From a checkpoint of a small mixture-of-experts model trained on Wikipedia: width 320.
Below are experts of layer 4 (counted from 0) of a mixture-of-experts language model. Rows are named router (the router's row for the expert), gate (a neuron's input weights, with its number), up (a neuron's input weights, with its number) and show model dimensions 64-127. Each number is 128 + 24 x the weight over its row's rms, rounded and kept within 0 to 255. Numbers have three digits each.
After each expert's rows: a language model's description of what the expert responds to; "gets" lists some tokens that make up at least twice as much of what it gets as of all text. This comes from a sample of Wikipedia text that the model never trained on. Tokens count by the router's weight.

# expert 10
router:115145143135149073067140136096118126104168116150121100165113121140089158142174160134121129133130129146100188153109138093141164099144137143160110152152135144149113117140143136121141143122130120
gate0:155140090130141127122071110108130117137145101122124169158133200132135147115114118135122149123112163133144131140096138097165134149135138126122111159132149137146143135129156144135134144166102147
up0:115124138100128151110164129144162134130124147086106116125098148094136147124117144138196127152132154162118106141144139084114113072106132126131167138125132126130133122102139145140143078132127121
gate1:132135114144135117155147113098115122146137129117082075108130117127155110143096097163158156107162134151130181142164124137113104141101122142126114149119145121115086183107158138131114159086153126
up1:131122148137120141116109142131116146100130116144142140149135153114155126155132109130085116103110094118134169181139130146124177126130113123135187142092131122124106126130092119154106092105134113
gate2:104138185142134085136149138137130160136126151104162123143160143146172104147117109143129142085085121108109137111098127124151124163191115140162116144100147124163120130160143178101125117173130098
up2:111168148119124123180141099147138160123132155159140128112143109129125144130110133156136150121112142149119141174129145125134128165136119129092124140150153180174112132158133179109109195123145131
gate3:143154165122130118127123142127134152132172128144160178121102100161127127060138173083151117137143134133129194145100163131045118138149160124134123121137120140127164132086174148102132089078108139
up3:137138163178126100131120131127134106126103125100142109134131115146154116106147135104162088094115146097135140129163094133102123122115157137137087087127163138113116138109124158157148127146134150
gate4:124076138148147111113086110147127128113110113130157094152145146148152184131136140086124141128168137110121175102107157113094140151128134159110111134066091133107109112173166151105117104081129137
up4:116099138121116115132107103143144111117139132157120106150159103173099150151129105110117114194159151089139149100128160087077137144118122107088159084131134097138105068134106137133151114106101124
gate5:140151151110111131136072149075109163145153145162132136115121106129180154086119148096104139122151127181116144116123113118180139108101149082108129153113111137140118151157171109122075117127160154
up5:112158120111155090114121123077129140141138122129099098111150097125127103125115100145105096115122135150095134090065166119143140131141096151112135147121125129100124143137111154132139128107146137
gate6:091100157119133080104087159135114160109129163182120099117103086121127154170170116097167131105121123121141139128134138155124181113173093188161125099138144128089145116093138101124132137096126157
up6:175075092124114134087134135121137141126130151121127158108135125129108104126097188129077093130129206104146130109111121123084096121148150097114123117119115103144117158098133133106146112126167128
Opening parentheses and quotes, hyphens and en dashes inside compounds, slashes in and/or, and decimal points in numbers and coordinates.
gets: " (", "-", "–", "\n", " \"", "/"

# expert 27
router:140091143152118132143134157107158087124128093083141125104165168120085159127148134100183116110110128123118124147140131158107125154121121122103126162139121112150128139106140128183114137139175117
gate0:126115129146104144114145141128126124153137121145123147133164134161091141126139080161167136093128157109100104129135154115118128164116094136114116133127143104134088120134116161101088139152134136
up0:117085161145122099136153136132092138109110106149124138134128137117159145148131155122121107067114141170088134078110118190151134165159133151122127139128132084124143175112168146100132089147114178
gate1:091129107130117090142150124081131154146099138119135101137079122151126139114148142094149115113140117116128173173125131151119183131076061125117189154089131108119084142166133123102111179144119146
up1:135090133115164098147125119124124116090141147105099113140124130151124116113107118098148106142121123122108156075122113152142098174155103149171146110142180111113093161107128100151087157147162120
gate2:123116151161119134097104116109133114099110141103108143089145172102119189099165150105161131129071095139150148123133126144137118120147187102157115119115160096121115116135126151129122127154134108
up2:131127111123084143115123162089147159110082132129143106110163153137106110160145122145138100142140138087117146151160068138162181099122129117139074124158122109150112177111112103121130134131158093
gate3:145097107140096139152089091145203137135152121090140100129091121104148140113100099149151115160076144148083106120127164123125110182109107153134116145110080136138138110100129133166109127114173137
up3:149093109137167137114137098104132126111121121135099149101129126148164116113124121138130087093098119088172169136095130118100156129111122152138117112141070111130149114115071133134097137112136121
gate4:081180119092116075131145157138127098133126090109144146132159132118147113147167115119108117138111126134120141159148134135137144160137123108146135122131148131134100131104132098186110105104162125
up4:087142132149107143137110127127124101109136081125105143102143148097162174137149139103139149130117128163115120155147138162121107141146139145096110118135148092138146106104161143081098120131112089
gate5:078094103109119144149121103137150144144121154119158121144119129158083125114144116103135127134053112131129162108188085147147151147167117121102140099061168112165122141121106130197117156127123195
up5:162113126124127146123132118139143132139110125126169160165123145125119138151103146096144092141083119123175094106079139113128144139102117118108120137166123102126153127148149158161152115121114139
gate6:132128134109121177102107131148134146165119155120166119114142117153141114127160124135120152149132108126123105129176117161124169164152141119121145102122095117164140137112124194150121155165141132
up6:140148105084147145114131099176162096131117138147135125101138094110156151143114144153141125102148087140129178125126160139072081111099137110144138093152136150128100101149135142153151132102072160
Past-tense and -ing endings and verbs like said, announced, would, could, plus that, which, to, mostly in narrative sentences, e.g. vetoed, rejecting.
gets: " to", "ed", "ing", " that", "d", " of"

# expert 12
router:126135131149153116046144126106092115102150125169119078163127141132109141139132150160112112084106141153119143177124134081129159084128138131141100176140133134129116134139150132106138153126119112
gate0:128104138106124092092129144096128134101142140104158102093100112128104092167125111134118118105142160136146202111094123155142107174154091138116089156127115118136144102109124129108158111118181128
up0:140099150147140087127136123130153111127145122167153111110089135138148120157136123165073131092151175126114131074085073102174109162107110184114096154143106116123123130152146122142111118108108122
gate1:091146113173114117129156106151158119139131102162172139133155107143134122111102113154095142168078123122118102151175122116098176127124130151139136142132100120116095145089127145108137123141185130
up1:145145092148161120102120116132140116107109107149118163129155112155136153132136150153133156124085123113110127140180137159110157141096105168193115186126133081134112059142152128115079107128109127
gate2:125100114138141139131150132108094178116163147101164108171113100125145122115146160103086128149113140142111155171105126121150149112093107124133148161171123114108079148117132126107075145145142111
up2:143122147158125151135165090117131098131144138142135107134128150115143148103119141151138127199119106139116116186122146097159163163125126141153137142126091153113089154149160116139090157113114125
gate3:152118128119132110135130108084114120120113061099136109116110159109159149146099106155120140120108127152108091176123131111129131147125155145150096152118127164114114132114152163119128133103101135
up3:144145121127152111144142126139161116125174095114125143082122183122124133145120142140133127125153151103137115143110130138080103128156144123132180163125148196124184128111178149119122082105119128
gate4:111130161116142173097111135120153133155114169124134126115084116099106163117127128062172097100118116171115161134117125147077170127149128144162127146146161140108109163153140099105148162128081133
up4:127075168114144088126106112088119126134112144145107169074128131140144132118125097135159126132133116146098094106153159177182142194102074103160156131119134098134134146127131123104157112136081123
gate5:121143100129132142125142099137151077154153130131159116130128099146101123134138135128183105117163157126113141162122116105131143103125151129088091100143134137150149122139094157114135106105121130
up5:126167120107163139123153158150134122186154120115106110116127131128103142122153156168111123110106118160129126155114156115142115131134167098123129134128081159166144107113138094151143128112122139
gate6:123099119124116136148134113093120048149120109138142136162161138123116145148122130146107112122119153127130128149125102140124117102151108107108109112154092102147093101104129143111109110174148164
up6:119121165127100111086140084130115128107111157151148105089127156085152112099136100133087149137125113155121138089148121120086133114158159164138156145155132155109100102138106126139114153117117111
Opening parentheses, en dashes in ranges and scores, braces, and accented or special letters in foreign names, such as (, –, {, ł, ø.
gets: " (", "-", "–", " \"", "/", "{"

# expert 7
router:120142118159106081122152121111146109174172137114155156159146119081134125069110114120129142131107137120124136107140113110132157098159093125153111194132109138107079095206167164145169083142143107
gate0:125174171108100112143158149112148114110114150156130123123134109124131131178142105131095160108115117133141140130133127126107162134115132147151114160125078135107094108160127113110110149137122110
up0:150126112105105099103105172087114125144104111124146105113146127108106124109113085158154115149130134134097133156137076117163117129125120107136161122115137090097152147106145122137091126122096106
gate1:135083103132145134120111126124146131101122124102108134128105135119135165142134130070154146152130132147093115124139108112097114110147121115148122143162144157130122129142129114111148113176147142
up1:122093107117108114152122129137123106128144144111145155143137123140113140129107140151110141135125128166165091132189105094075142133112139109144146124103114151094161148112120133096123130117137086
gate2:139136117137141151109099188105137143132131154121153158124106110114139140110162090108115154108127116136113161125117096124088148144152127120148050152127093075103145125190154121160132103118148128
up2:140171132136103164140165104135155129122128122112133102139111121130144125084074183118162179098153152121117114152146126145169115154113102103139101120136179143125144086093059141159142152135147083
gate3:113133128098106107138128162142118128175108132113175144087121136130131158051131129103128132147115119147100121124144093131111133147101159099144138108119115112145111141124160136140086140134156132
up3:148091119145112128140123122131143117089141159160136159168135126149144120134117111119117095151144139176091096125118090115139074122095093087151154125157146117114133124136133095090155124123138101
gate4:119118109129104115137113150100121099186085150133127060142147211134143139143080090169102117147101096156118155147099045155161160130157119142112103163067118128106131175127118099149109195086127087
up4:132136117139134088116127169135105153121126080124155122148093160081131163156081148123131142142146119105110073131115164137131123115102106150095113099102122104146123144110113130146108167103137130
gate5:154141136141099155139140133128102135108178143105129123133109142142090172128130146105111077161101138124122117119149099111075131117141108125128153175098150101115135138103161104122127178135132109
up5:123120128129114108136114158089123100125112150136100122110160091104115199173109123160142137119112140185110117141141100137139121140098136114063138151134141130135123149131122156165175138192169124
gate6:104118119142101146148119131118114107104136108141104138193120128153115170115160136127106129158148133115071109149112134120146141111142129118123115138132141165114095102166117115135092127126143113
up6:162135095184110121151092131155136104148126163136100156119138112142165151119116139137133131166140136129107098130126087120151159114190147171149101114184121145154158144127141142174121137144135116
Closing punctuation like periods, brackets, quotes and parentheses, plus capital letters inside acronyms and codes in tables, e.g. EMD, CMR, armbar).
gets: ".", ")", "\"", "L", "}", "B"

# expert 13
router:103144132143133140143115088119085118111143105090159147118149119130159145076151109073134157103133122134123149146149115111141119121142134144128125127129125134121100170123127155104160108145145113
gate0:124166164129097144115166151149126128113166135145145147101125086167176112133116103138128096122126136116136098100129122126097142142155137166069114156141146106126143134152098108171108129135131101
up0:158129169122155149134096106111144158151162137130130149145110103137113158100118142187147129102157109170171107130144155110169134099125113134142130137158112152116071144158117148130133149176154117
gate1:136135155147117129090138102127112143109119128142102125106128137141163136116181129158125114147160162114172176110136156143123111116180151112142135139132127134130149166134098130103123138151130085
up1:103114207126127167136125153090087148171154118107095138112152152138171115090147166148136146109158150118137165111115138153122145097204074167113137164099107140119128136196143155066172120143134098
gate2:119118161117134071105109132133114100093145107107116132110129139139143139138134056127135130116137137115128119062153148153129092192136113141141102112163116149095133154106146177140123130082118089
up2:124141146087115144123138159142107137099129151077098131105141111122142113122139171129129132121118129168098104145123115173133111164090086168150133125121101111146154141143141157146143140146109115
gate3:136129156107135107176117127156125074114127112139100123114149157108126140145129101095120150086134109147160094146180155059150143074119126121161129123142118151128121182090152121110148096119124119
up3:165122144136103106084130120162141154137126125123149109112136150124126134087113124133123106177106141146145126092135112132071144163121139156119122123087126120125065118146140100118134158143097105
gate4:118153101133107115154100146123136138186137160124101102140111126144105129133111139135128119105151118137159097115148147126102141180121069124149111096080139158170130182139167133110123105077148111
up4:122125097135125123107120128135126135115147143124114154109149093101118102128123118118146128134145121117146112124133148158150095125118092105115123127106080119134081179140149140119077200097154142
gate5:123129176109079131084088136138120079059126111075187110103164141132097108119126113124078169111115156119122121054139102135109117093124094144098142108098141061121107109086132079148122132131105127
up5:127142127108124130099128061117164129122118145110153138119134130154115127125153118123132111157198166145104153161088131129149130079125103169029144128104104060093110122119144120109092099153100114
gate6:126150127092138150119141134100069134150112163141120089192089148144145154106120126132160146128140145123133142113121141124126175117111124131102142135150105118146110137150122125136106156128118185
up6:130134122118095125130102131124075152159108150149137102134101128137143163090110149120097141139110127092169133126112138141125131137164122113110134153154166110105120117149110102121110167134076130
Commas and periods ending clauses or sentences, plus was, is, been, but, including, e.g. goal on 24 August, netting.
gets: ",", " and", " was", ".", " is", "  "

# expert 24
router:151152167138120121135130096141127120143156126128127107134131123112095117114103124112115103079111134177138127173133148112115103120137162141145145166100098130133141160158136114130093176125143148
gate0:130172116092105156149165150095144102132123129146153096109126146120116129129093143135133093131156119118157127147112100127138129167143175155177117199087103143099127166135122107135126119158077152
up0:143124182141127130139172136111169148114114158159097122164151126169156123119147173187105109114145103107170081089122143169121149105108137120100139126127113116115109149174131092102107130112134133
gate1:154124110103090127133123144134127117160156163140108149114143132175121137121160122130134112106111125116111104152142137145123144101134141136097125130071136154125122144130132091144059123131153155
up1:136109148147123137112109117092146119115146144104136099175148161097137115143093083110105129158148161153132130145122162119156200131123144166096148116161138137109142097133133073132075149145090143
gate2:113137116135105154143163107121128117165145131123093140136144180116138134127084113064075109062109110155125139147146136114145120130143125109139174132112084086121164124179118132147120140186118154
up2:164143175159109106169114154143116114152115150113130144112142152124183104200147119147140111098139130110162132107125098177161143149103137134095152122125123083170144081141113140193120122121106110
gate3:104160165137124124111100088123071120122142154113135109123138129127132125084115109145126150136175116137143108125156123155095111100125094130139103125146123137119136098136113123121109144104135121
up3:113112140140141124118172155118091149109129121122110130133118187133142147127118140089135154156151118120125143091104122077157100111151172146082147126144117116119122117134129123155151113076156119
gate4:120118159150108144106138111150131135141140127132115134086151091131126108111111115157124181111109140105138135142145154122142112134141134086134165123115130122170078145154118112151121134071130120
up4:161105130117166151121113130142131102085132143166129123119117111102154136085135125143138091109119170135181146153091169147088139155106110119134164106134102161141170109111090128129130129128113136
gate5:139110149143147088152105155144153125163083082113093144151130179108171122124136116128115101122156171131136142127157157117139155136112111168110140164085150167127121143187168126087109161107161195
up5:114156144163118071115142168127116120155140171138159119091134134178097161100154127155117128155147169109129141112096109168142136119149120153072095099152110126124140131124115129141103133163146124
gate6:172143158102106152125113097141119155112122139137144126155116105154110130129185124113130120153148114153117150119157114134135118139200125117109080149115088113109136146144144135173091136103129153
up6:124153089106123129121150155121121141145171096110127134156108121094187176128135130155141098124081108127169121098119115132138159106133134108108113153121141126125123145132110113118161089132134180
Two-letter syllable pieces inside foreign or uncommon names, such as do, ho, ta, po, plus line breaks ending list items.
gets: "\n", "-", "ta", "ho", "  ", "go"

# expert 35
router:106134143127134133128114111127091136104159079110145143142140142127169129058159104092147161078116120144135135161144089131137129142147078119136111124126141131139122162129123130124140107136133122
gate0:137115121114131129112083134133168131100117111129125155115128129104159132115138151116116143099113144109120114126111097103149125136096172131108113060135105155105121154160137091121114121153146133
up0:102131144170143097119120162102098136125159130094118155091116118089124093121072113113087139105179120130128128123122131154173128142137077090120113123133174108141084143125107090140108114112123148
gate1:134142152148114136129113150153137122106149140071198108150106148158157141142134113111133146106102130151115098112135118118113131144144130132149170126104130126132109127123164108099118103129067137
up1:132161126095088085145128157156122090103140107143115142157092178152101128112151066113141137165164141109156157130114150101146074132140173117125147149082094159126103104137146133147130117132132103
gate2:117105128128109155133102159193081116108127118148177122150109157137105131103145136100071123112133156120168181115145137113093109129118094115127107120111102099173145139177128122145115093129110131
up2:110139126114097124131145139138127113105128077102138119178152122130117138138142117125082133070137154115085179089171121098102158127151140096130134098108153125157144144185121139151110118103093164
gate3:110172148131120136105144154125097098118170098146120156122158192139143126146101132156173090100119121149116101132151106118118113155178112140134100132122096127132065145122140179139159127120138145
up3:155153123135113135150124136138108142145161122139098150148163177111130120148106168148102142110109148139141102134105123105186102126125112124156143175123106160137080146119113153117090140111121098
gate4:105105123105147107109101157119148121088119143106109155111127091080169133128121106139138150114139132159124146151106121133144130096123105112132115106104088116131159116118117177121076130100173118
up4:146111112123105140154122119097131170128138171107136139152165169129160099080121124109128109116145099121142157148116129114092138122133141101152131117112127096086091151132127101153123096148052096
gate5:152051169140125184174156106134142124160136138122145165142109107138129101133112121110131105146128139104162123092103112170133106116165126165140165143114132097145089147108131130059111135092086137
up5:069159113128096138140124143160109136081172127153174122115150135059131143094121153126129145151093089141132109150132132125151106120134098211167099125142131147122098073137141111060121090065109120
gate6:137124103115123141141104142067103137084129133160108099116159177140169097114189111124098091173118119124167111247169065135128130118104155150124091142111101132117083098123111134154131125124123105
up6:093126160113120104146117156084080080153167128153151156131150118117130094120141068120090126129080109095110143088131129117130130099114101118142153157174141116156123141117139120129103086135165153
Commas in numbers, dates, lists and after place names, plus dashes, colons and month names, e.g. 620,176, 1846, in, cormorant, and.
gets: ",", ":", " –", " -", " and", "–"

# expert 34
router:153117137130111113102128115117129108129129123141144125134157175071150138100195135095155168158101136134170112151119115115072123102155153123122102153107132145128111070165130160108080147113138139
gate7:156134101084099138063117190132041154146116136108120116141149097147074115141149130175125131150108149136154086130105126161086126144131130115119149110140110139116138135128161129169132104075102127
up7:136132128125185122151164135127121139175146078135145067161112104144099111129133142143144113112077143120112137118099095130088146184160127111133076153123144134099148109107108150129117162133136112
gate8:139128116173165105142092162113162126137126112123132102127150119112168113128076117129112094117104120121125178048103139137129123204107132134102175103115112145145139157109150157163111147124096153
up8:156103126100125100129147150124088116144124104132127132148098080114132104101110088071110110154103129148149151112133143119173108144119146148114127148087119140115142105154119073154133082142103118
gate9:153087138167135142141170065141143133079147133148110127151098133113110114111142130120139137088131123136111159146116146100096136119146186103108107127135089120152143118100168132135098107114133122
up9:097087134125125140154168097115130158167135087138099107133126119124098158149110131140079105145144132093125133147108151098088127131140146122135142135131142149160142129104166155142080178112136096
gate10:108119116166130126172130098114153130169143119143099057116134132108136103109156136160107162122159122108159128145159106134065124116144075119112154121097100113131126075117144146063136117125119077
up10:123128159108117112121082126132111118108150170115126131135120145131153087117158144147148104142102131122094088125136131144123094153168140161162157139101113144191109140137131115169174143138092123
gate11:116133193131175109103104119107130110130126116150110130163070165121180143095135138152105117115106175113162098136100119117130130157138157099135053102074150118109129124120132125130142127142134132
up11:117148128148117144145136123141113167143130130118117071170104095207143097128120123140142153167059092114165136124123121153146131106144162182113091129158127107111144134140128137155155115120156138
gate12:127109133195080128149100121147115154159114143130096117176177128077124121116205125185130114126138114144135158086135169145118149112075182126122107093090113134149085120093102149120121134149149130
up12:121113118133114122139146116123103144154120105129170122080119147080078140122176147156062159159176128131098149132135106163096113135120105155123106160090166147115069094172146129111101144134116165
gate13:134127129178150140170123145153167155108129103161105080132118136090127141130159117112142171155139137098124149121123122138133112123180124114184090117153116125156077133123158106115125118105181166
up13:123165142142139110109142112113160121095165144105142096161143158127132137095163164134123137156107091112113113158112115111128113124155135155106128153148056147102102134112099132099122059094118141
Bullets, colons, dashes and pipes starting infobox fields or list items, such as • elevation:, Type:, plus words like called, from, to.
gets: " |", "|", "-", ":", "=", ";"

# expert 30
router:160144124166129124123152127113119130153134100094127080169112161116123131156132135106112140184129118185139149123129098135117138079150063145134122097115097145166116083123112131100198094086137102
gate0:130098101111081118145098160141064124152144135103135153146134053129136134158125117145114102138106112144188160120079109132102138122081099109140128109126086135148172142121133110120163087120150078
up0:130178106137143117142140137159146115103124163086134107112110134158111131152115143159147185120119114098148117098150142108135121178135173131072150095137134094150124092128137105122097159133153096
gate1:113131137132137104106132106150132112092122118159153084108168140159124118105144131168159130191141155115072144124131096149086116140130103149121137094101081105157106101126135088125116097146148111
up1:093129180139111123124111135117116129132115065127110131157157154122089125127149098112124120152139164146143151100127155150097104119097122111153134183075107130105146102142124101084171195122114147
gate2:128123162164120160128129109125143121126127146077148139127106164140135098160164132112120074103139143126134166152107129132112126130122123129110087122120105115134099088156147148098166119089095116
up2:162151143132113138135114073114148131129085108066124113123137153136123130120127139147132115149120146093147149099169140135161131131151148120164088112121150117142080148133140138102170099119139123
gate3:125115131124138143111138146078091069146135110140138110126129094132111136151135146139152118093124159153124094111092103133137121147136109142123083129089101105152042126130142154140140123146114138
up3:150077130155141116150165101106082112146149113101159144190144164124110184137127120091136118141133150159140113118126152121114143109113103106109106072111118135128102140102103145122086106118112132
gate4:126176108187151116138181100174138099116086115111136164172149095096071130130133148115143106127120124114168142118149100122114145103094143080146109142093110163111124127128156176124175102119111122
up4:095157120151113134085115132159093130136132093131123103163127115149177123155140142128143077147145153110166116105151173130094121153116123147154095114080157109110156134141152117117152108106099145
gate5:140152112165113125146109120139067116122129153125145154124134164122137153160141103140132104098125130167172113181126148145120116121129146113163110119144118124093097120137111112113138120110101146
up5:114122163196134149099127139106116169138114116139154126106112160152068122156118139108126110084143114126147135106093167093121156111104123126108152097125091117087139080154140145131130141105094144
gate6:125085156112131158165147081148113117076102124116158125140090145143130112132102108138142125157117110085124124126136139097160126151123112129144174102142121099121142113128126114093151103120116122
up6:136145090125159127135102102115113136122181131160148117100102125098167127134114136131087092143119147105106086150112120120102123133108156131108130139124083120100109066140092131121128078127141176
Final letter pieces completing proper names and foreign words, such as Cronyn, Lovato, Wrexham, Weihnachten, often before commas or pipes.
gets: "e", "n", "a", "l", "i", "r"

# expert 19
router:152127135160117098105150139154111151149149114136134132143142114116153133103166085095119171173112099138171141139145129133143126151129154161107133166079135109151116078099130119173164112113143125
gate0:140116106096090158100153137131093128118160163154120131117125144157134115119177121136167116110153138080133132132133098169130146107100132094128124140147143086112145115123132094105088125126125149
up0:161132138109118139122126111128108124137102114098110121164114154171123164145136143152072109173127160111139108107122177124151152119148141130098114123074100165105137132148111125172135126127103144
gate1:159136170108122133109132144172131156093130169151122125099122138095151148113142119110101151118110122115128156169100146091146169081106132104135138125156144129109148154114133098090106113142144163
up1:137134132155141126133119171137129108131152165112122116085147110110122145111137125082152154112116132159172176105170165127197106117134165103099150127141149153134121117129154131117108119112143154
gate2:124110138111152135125096154131106136083133128094147106118150114141134106093121158090113130138136088144136122163109063132088121137104129130170134130136138118118126175114118138130121124170141130
up2:105170138129133136118113094099126129115140134123154086116126113149106036102122128161113145146128110102120138152135145138132132116102175115100127159150164154143116114130158095110118115108142118
gate3:094100139148107080163142158144131105094128125119163112156129134109139097128138078120122114133103100119100167115171163108164123164107125157138101132113115149147107130100127128137154166096105120
up3:096159182144098094085100144130112124121150106124142088135137134149147083108142123156177132134095109141089144105110095107122166098121137155100116141098146132150075108142126160127120164157149149
gate4:101147135090169123086189130118120165100118161083142083144129112129128161132123125128109132121090107192125113112122125078113185117094138115147125139118110113109129103125148120108067148115090127
up4:178116111105117107132144125105106157125147126160092092135140148110120145153100149126070129092083112143160122136094162135142124164159132149183141161131124163128125149141099136165147122109131104
gate5:095110103143101106096107112139112184119122127132155143130124143125115171164104112126172110151140172129132141118154133131148117107147138164098134136167118151119136142124126136154116159136106052
up5:166099151106120116135135152142108116125096153116135130155139144153196112135125081116172147124113164139136096123117153135109147120149133108109135156111122135093173136158118127110129134158099170
gate6:170124113113123112136084147136154127138137082131098127119123106120174145148125117168132148121127131171104105126140107126156113184149142124192123129119143095122161130138173124110147125189160112
up6:132087121131126037188146099109133130183121147102128110140091111136154121107111172154133131172132111127152137150107128108117112105122091127099155127137117110093113092128104111118120145128113127
Final pieces of first names and place names, like -ia in Lucia, -ie in Mélanie, -ville, -ford, -ton, often in tables.
gets: "a", "e", "o", "i", "y", "ia"

# expert 37
router:110125133113119142078131138145147123134139114104130108135131154116068140132140066118144142142146126130133125132138150125138106154124117145133109111129120091150082144149148168108174115079137094
gate0:127116136127138111135105155109178148121161138115113135123074142100115134111162145104140147144129112143147120143115150084134168104174102106142145148096132137144119112130106176144111102118145134
up0:153131131109125134134129139110114150122119091151158105134136167106126126131187198158159123084114116120122095102153098156066129161120132125134149105145158146108087160134135157114109118105136125
gate1:082137084111136099134132135119118138100084129153106137147134149151112099157114154125144141123048096122130124096131127128124119124169132154132102092108107105135143150103108089179133141103150140
up1:146114142103161104123123116130146156162109137132151110101116115129138100154122089151122124119143117125111116115119119139157151161192095164078095136122120041092127135127143116118088076104099137
gate2:134147154132115114133129135139153149090163128180077113124207113102131129150173104130127133133151116120160123150162152147167152091102121125135127170137142083115134110124148135121086143152136131
up2:147135110125146148161108095085109137118120122161132103106173141114109164123150091157096179150163123103114117094132116156133129125138143118133092154085152131100104135138134143125088148150104108
gate3:157132102158096096123115108108159134105143093110124109129110151139077157134127146126142126122117118139130151144107149111086134092105098117115116118083154122169144100107169125153099169161111055
up3:123110164115136135115120121149111113119153140143140142152105117085148115107134156132123144134135130194162096106166119150100119091078158114132129099132115081163139111140097119135143146126129138
gate4:159148118096153111109099141101127138111104119153134153092151113124111114157112106183090125113096119130159090148138138110176081093118111131172145161107140103152090130162113156121098131141140121
up4:126157142129138108124136145106134127130139138170122149127162093115102140153118089156103090109118171155136110133096120135168144086108110115176142165131124104128132164168116199134121114142160106
gate5:117117141181142103106126126137109123151095141180129124153180157143100152092131148133081089159091124133111109109100070122110152122121097104137178149153129136117098147151137174139137126131096127
up5:128154115125112151158131128130145121126139147134136147125104109109100130095127147108129154166128134134122116101116147131102138139169145084154117131145086116119149160130153083155119125149171145
gate6:107150156107108094135117092138176105137114162166107095130105161128133134140135109117088101119131149130115104130102171127152113119132126129135167172116088099148096100141130156111122105106122089
up6:091142120116147105123125198154130088142166146144131100138128166141142115146168108133152134147146142132134125159120145102162131172098138146154104144127130157123129133148115135155101153177134107
Event verbs and prepositions in careers and releases, such as born, played, released, located, died, moved, followed by in or on.
gets: " in", " In", " on", "In", " released", "ed"

# expert 25
router:134123132094096117099130138134138115141131120126126091126126126100168157107165112106087193111086135144146142124129141123122131134149128137091127096113119159154109092150137137151125158114124119
gate0:110151099094148115157098127120075160127093169114128124121148106105097109103139050120115188132130158105137152108117066125184133130129147144126132132139108137114146106112083173118098131125104154
up0:177111099150130140145126134166128117124142121184175137080156135121108108172135119114150085157117123118157084109099128149115109191120096087096132165140152096059161111109140161107135145136137115
gate1:113145136199116124116123154161131139154119119146089168118106151118154085149109121139119123142117129117165160103171115153112107136123099092144115130143142150101117104136114095160169139118147081
up1:145112147101144087133089123119180124189143103109079120144122153121108106178136149123117116103156155148169158165125127131151127116126153116133153108117126143126123120092123152138150202117143070
gate2:146095187125135117148123142161127102123121146114115136105136150102093141117158121158070164136113122129106121145077130084117106149114152115130135156112140162169135092102098111137146145138109113
up2:098145151114109080166131158083097189082125133068133111150106128138140140115148116128088115117091118128133132148138132158149103113117131120114096152116157116161138115118136123164122117135111129
gate3:159093135063069141124117152150118100162115118131136115166155148119136125118160126118166124113131128113132132153109086174133080133123128120102159131100136156148092120134132135117132130151092163
up3:109114141144103131125120149197120144131122107151128177127101133120134142138131116121147106133092119136105130136100090164101044150115107095083127135092160127147146123115130121141126129120131133
gate4:174116150117149117165118121149113130127119130138117141112107180124147153116123052127079131089124133110147186100075113131132123133131193123135130166122126147137173136146166108105128169124138113
up4:110137130143116159160099118134065140152131059133111109143098122092123132117086133146105123143152105148175113128148138130120110064164152206142110062143121133125129112120090101105122152096131119
gate5:184136106129086100139158122118114120116117145140112088131159119072111119100125134108121123098129145135126122098129114107115085132144128090087135102106109165140122106122131108140116147137109121
up5:115167127125148145114061105090097139136147150123098120107123106095138129168086149116187153125121130137113103131142130113119126094140192145100121115100158162099168152093140130109106134119134133
gate6:144066130097134060094117108156077128087117121104196155117164185139120139138174102136140154165110100146115107093154163152113163083129162144117120118137114121133145106104129110098171113114142108
up6:122119116070148077112167108143136110113124155096116136112106164121111143142109091135093171134148132070142081140156151127107167167169149137120144130140106173108141076095133139093140110104170117
Given names and surname pieces (William, Charles, Van, Stoudt), name parts of places, and line-initial list dashes in lists and tables.
gets: "-", "|", "ton", "man", "son", " John"